{"hidden_size": 192, "n_experts": 48, "experts_per_token": 4, "d_expert": 64, "hidden_act": "reglu", "n_empty_slots": 6, "router_score": "softmax", "balance_loss": 0.0118, "balance_bias": false, "router_z_loss": 0.001, "init_std_router": 0.0377, "tie_word_embeddings": "early", "beta1": 0.95, "batch_tokens": [32768, 65536, 98304], "max_seq_len": 512}
Below are experts of layer 2 (counted from 0) of a mixture-of-experts language model. Rows are named router (the router's row for the expert) and show model dimensions 64-127. Each number is 50 + 15 x the weight over its row's rms, rounded and kept within 0 to 99.
Before each expert's rows: "comes before" lists some tokens at least twice as common just after its tokens as in all text; "mostly gets" lists some tokens that are sent to it at least half of the time. This comes from a sample of Wikipedia text that the model never trained on. Tokens count by the router's weight.

# expert 17
comes before: "(", "and ", "of ", "in ", "is ", "for "
mostly gets: "e ", "one ", "al ", "ina ", "ine ", "ia "
router:58 00 53 32 33 35 60 58 55 42 65 75 56 83 58 39 64 38 36 53 55 38 63 40 45 55 44 30 38 62 55 68 50 61 46 44 62 43 45 25 46 64 41 39 39 63 45 78 45 38 38 82 57 34 25 48 72 40 53 62 59 43 49 42

# expert 11
comes before: ", ", "\n", "\n\n", ". ", ") ", ": "
mostly gets: "USA ", "ut", "ash", "ok", "out", "ain"
router:58 57 42 53 56 39 62 67 60 41 63 59 71 31 61 34 66 46 37 62 53 42 59 37 34 70 34 79 45 60 57 56 44 59 43 38 37 46 41 67 29 71 33 47 42 59 49 63 47 42 46 74 77 43 76 31 52 46 72 61 40 47 37 34

# expert 33
comes before: "\n", "the ", "\n\n", "0 ", "States ", "States"
mostly gets: "United ", "An", "L", "named ", "sp", "Ha"
router:67 35 63 99 29 41 53 68 58 43 57 76 40 56 58 47 86 37 42 62 17 40 69 32 48 56 28 45 38 53 53 60 98 60 36 35 86 41 43 72 56 14 39 62 39 63 46 58 46 42 43 61 91 37 29 75 46 45 29 56 41 59 41 51

# expert 28
comes before: ", ", ": ", ". ", "==", "of ", "and "
mostly gets: "°", "family ", "House ", "States", "station ", "States "
router:62 11 57 36 27 39 55 60 57 43 75 63 41 73 62 47 47 41 40 58 40 44 65 39 66 61 39 42 37 59 58 55 44 63 42 44 40 45 35 28 32 48 42 46 41 53 48 72 42 38 44 61 34 34 58 64 91 48 69 56 69 49 40 27

# expert 9
comes before: "and ", "of ", "in ", "(", "were ", "to "
mostly gets: "0 ", "als ", "ations ", "ics ", "ors ", "als"
router:61 13 99 19 64 37 61 55 59 42 68 35 74 50 62 38 21 39 37 53 56 40 68 45 39 63 45 57 41 57 63 65 80 61 50 38 68 44 42 19 52 42 40 22 46 63 39 42 44 36 42 47 57 37 48 62 44 48 47 57 52 41 44 31

# expert 44
comes before: "| ", "by", "|", ": ", "to ", "by "
mostly gets: "won ", "played ", "Se", "Total ", "moved ", "Date "
router:61 17 83 59 29 00 71 59 55 42 56 70 79 44 41 43 80 45 44 54 30 34 58 35 61 93 14 73 37 55 57 59 63 61 46 40 48 43 40 31 77 48 37 68 43 56 46 49 48 34 43 63 38 39 68 53 43 36 71 57 26 54 37 45

# expert 46
comes before: "s ", "- ", ", ", "–", ") ", "0"
mostly gets: "200", "After ", "Con", "189", "During ", "William "
router:62 13 55 36 71 43 63 66 55 48 46 37 45 61 57 34 61 45 36 57 33 44 61 42 28 70 52 64 38 60 55 32 55 62 38 45 89 34 37 07 49 75 45 66 43 63 40 48 40 39 40 20 52 44 87 49 33 41 61 63 52 23 36 34

# expert 26
comes before: "of ", "and ", "in ", "to ", "(", "for "
mostly gets: "tion ", "ation ", "ic ", "end ", "ard ", "ir "
router:56 54 60 00 76 31 56 58 54 29 44 66 28 56 57 43 08 41 38 55 42 40 62 37 80 55 32 76 34 70 53 68 42 58 44 40 54 39 41 64 66 51 38 30 40 59 46 82 40 41 45 43 57 38 70 52 40 46 87 57 59 71 44 48

# expert 37
comes before: ".", "\n\n", ",", "% ", "–", " "
mostly gets: ",", "15", "16", "18", "25", "24"
router:67 63 66 30 36 48 52 62 56 39 08 19 87 48 44 39 53 36 37 63 82 37 55 36 68 67 35 78 36 61 52 42 38 58 49 37 72 46 42 56 50 28 35 56 42 56 38 50 42 36 41 32 70 44 36 24 45 43 48 64 42 39 43 43

# expert 47
comes before: "the ", "a ", "his ", "their ", "its ", "this "
mostly gets: "for ", "In ", "that ", "of ", "with ", "from "
router:47 42 53 59 63 22 81 63 71 52 48 45 45 55 36 42 32 46 48 82 50 60 67 46 32 33 73 74 23 69 59 49 30 60 29 43 46 46 47 73 59 63 43 45 40 61 55 37 47 41 07 44 63 43 49 58 22 57 51 55 58 43 48 55

# expert 25
comes before: "| ", "|", "was ", "is ", "tick", "% "
mostly gets: "C", "she ", "Fl", "non", "Bl", "Or"
router:64 45 52 40 28 36 56 65 52 36 45 73 83 89 46 40 49 33 31 52 69 32 70 42 32 52 40 34 38 58 58 36 68 59 39 38 52 35 35 66 34 50 47 27 44 62 50 79 41 45 42 84 49 39 38 70 81 38 58 61 30 40 42 55

# expert 0
comes before: "- ", "\n", ", ", "'", "\n  ", "202"
mostly gets: ")", "Al", "yl", "Minister ", "ov ", "Bal"
router:62 33 61 52 51 33 54 67 55 40 72 76 41 85 64 43 44 32 37 53 37 40 64 36 52 56 34 25 40 61 59 67 36 60 48 35 58 38 36 17 38 62 44 42 42 53 35 59 40 38 40 71 35 35 33 51 52 40 49 64 55 53 44 39

# expert 13
comes before: "| ", "by ", "to ", "in ", "|", "on "
mostly gets: "released ", "held ", "second ", "found ", "28 ", "did "
router:63 08 80 53 58 36 64 63 56 38 04 48 14 99 64 47 54 41 31 54 43 35 63 40 74 66 24 25 37 58 60 40 53 64 45 44 82 45 44 87 44 52 40 34 47 58 38 81 47 37 40 73 56 44 87 23 28 47 61 65 63 40 40 36

# expert 1
comes before: ", ", ". ", ".", ": ", "a ", "'"
mostly gets: "ations", "ies", "years", "election", "’", "tions"
router:57 18 74 60 53 46 54 57 60 36 66 47 79 59 55 35 22 31 44 55 60 43 60 34 45 68 41 54 40 56 64 55 59 65 40 38 53 42 38 77 18 62 32 51 47 62 39 63 41 37 37 50 30 43 84 34 78 42 56 58 48 35 41 46

# expert 27
comes before: "- ", "| ", "The ", "==", "In ", "== "
mostly gets: "\n", "\n\n", "==", "== ", "===", "\n  "
router:57 65 57 30 68 59 62 51 56 33 69 44 46 75 52 44 57 39 33 60 65 27 74 37 47 62 19 41 39 54 81 49 39 55 26 41 47 26 33 44 59 72 45 55 30 69 32 55 00 47 46 42 61 51 38 50 49 35 34 58 72 40 31 49

# expert 21
comes before: ", ", "\n\n", ". ", "\n", "The ", ": "
mostly gets: "time", "season", "career", "\". ", "New", "dis"
router:61 53 55 54 67 41 60 59 55 32 23 56 65 93 40 44 09 41 34 58 59 35 63 41 34 66 40 63 35 63 52 53 27 63 48 44 41 33 36 37 26 00 39 46 42 63 41 65 40 45 42 36 58 31 99 23 84 43 98 63 61 25 36 48

# expert 30
comes before: "\n", "\n\n", "to ", "ing ", "by ", "ed "
mostly gets: "|", "Mc", "small ", "took ", "sw", "Succeeded "
router:68 62 86 43 54 52 67 63 60 33 20 43 52 13 54 44 44 34 33 57 50 34 62 32 69 64 44 99 36 60 60 61 34 69 42 41 56 44 37 79 34 73 35 33 46 58 38 50 47 36 39 39 51 34 67 13 24 43 21 61 51 26 44 45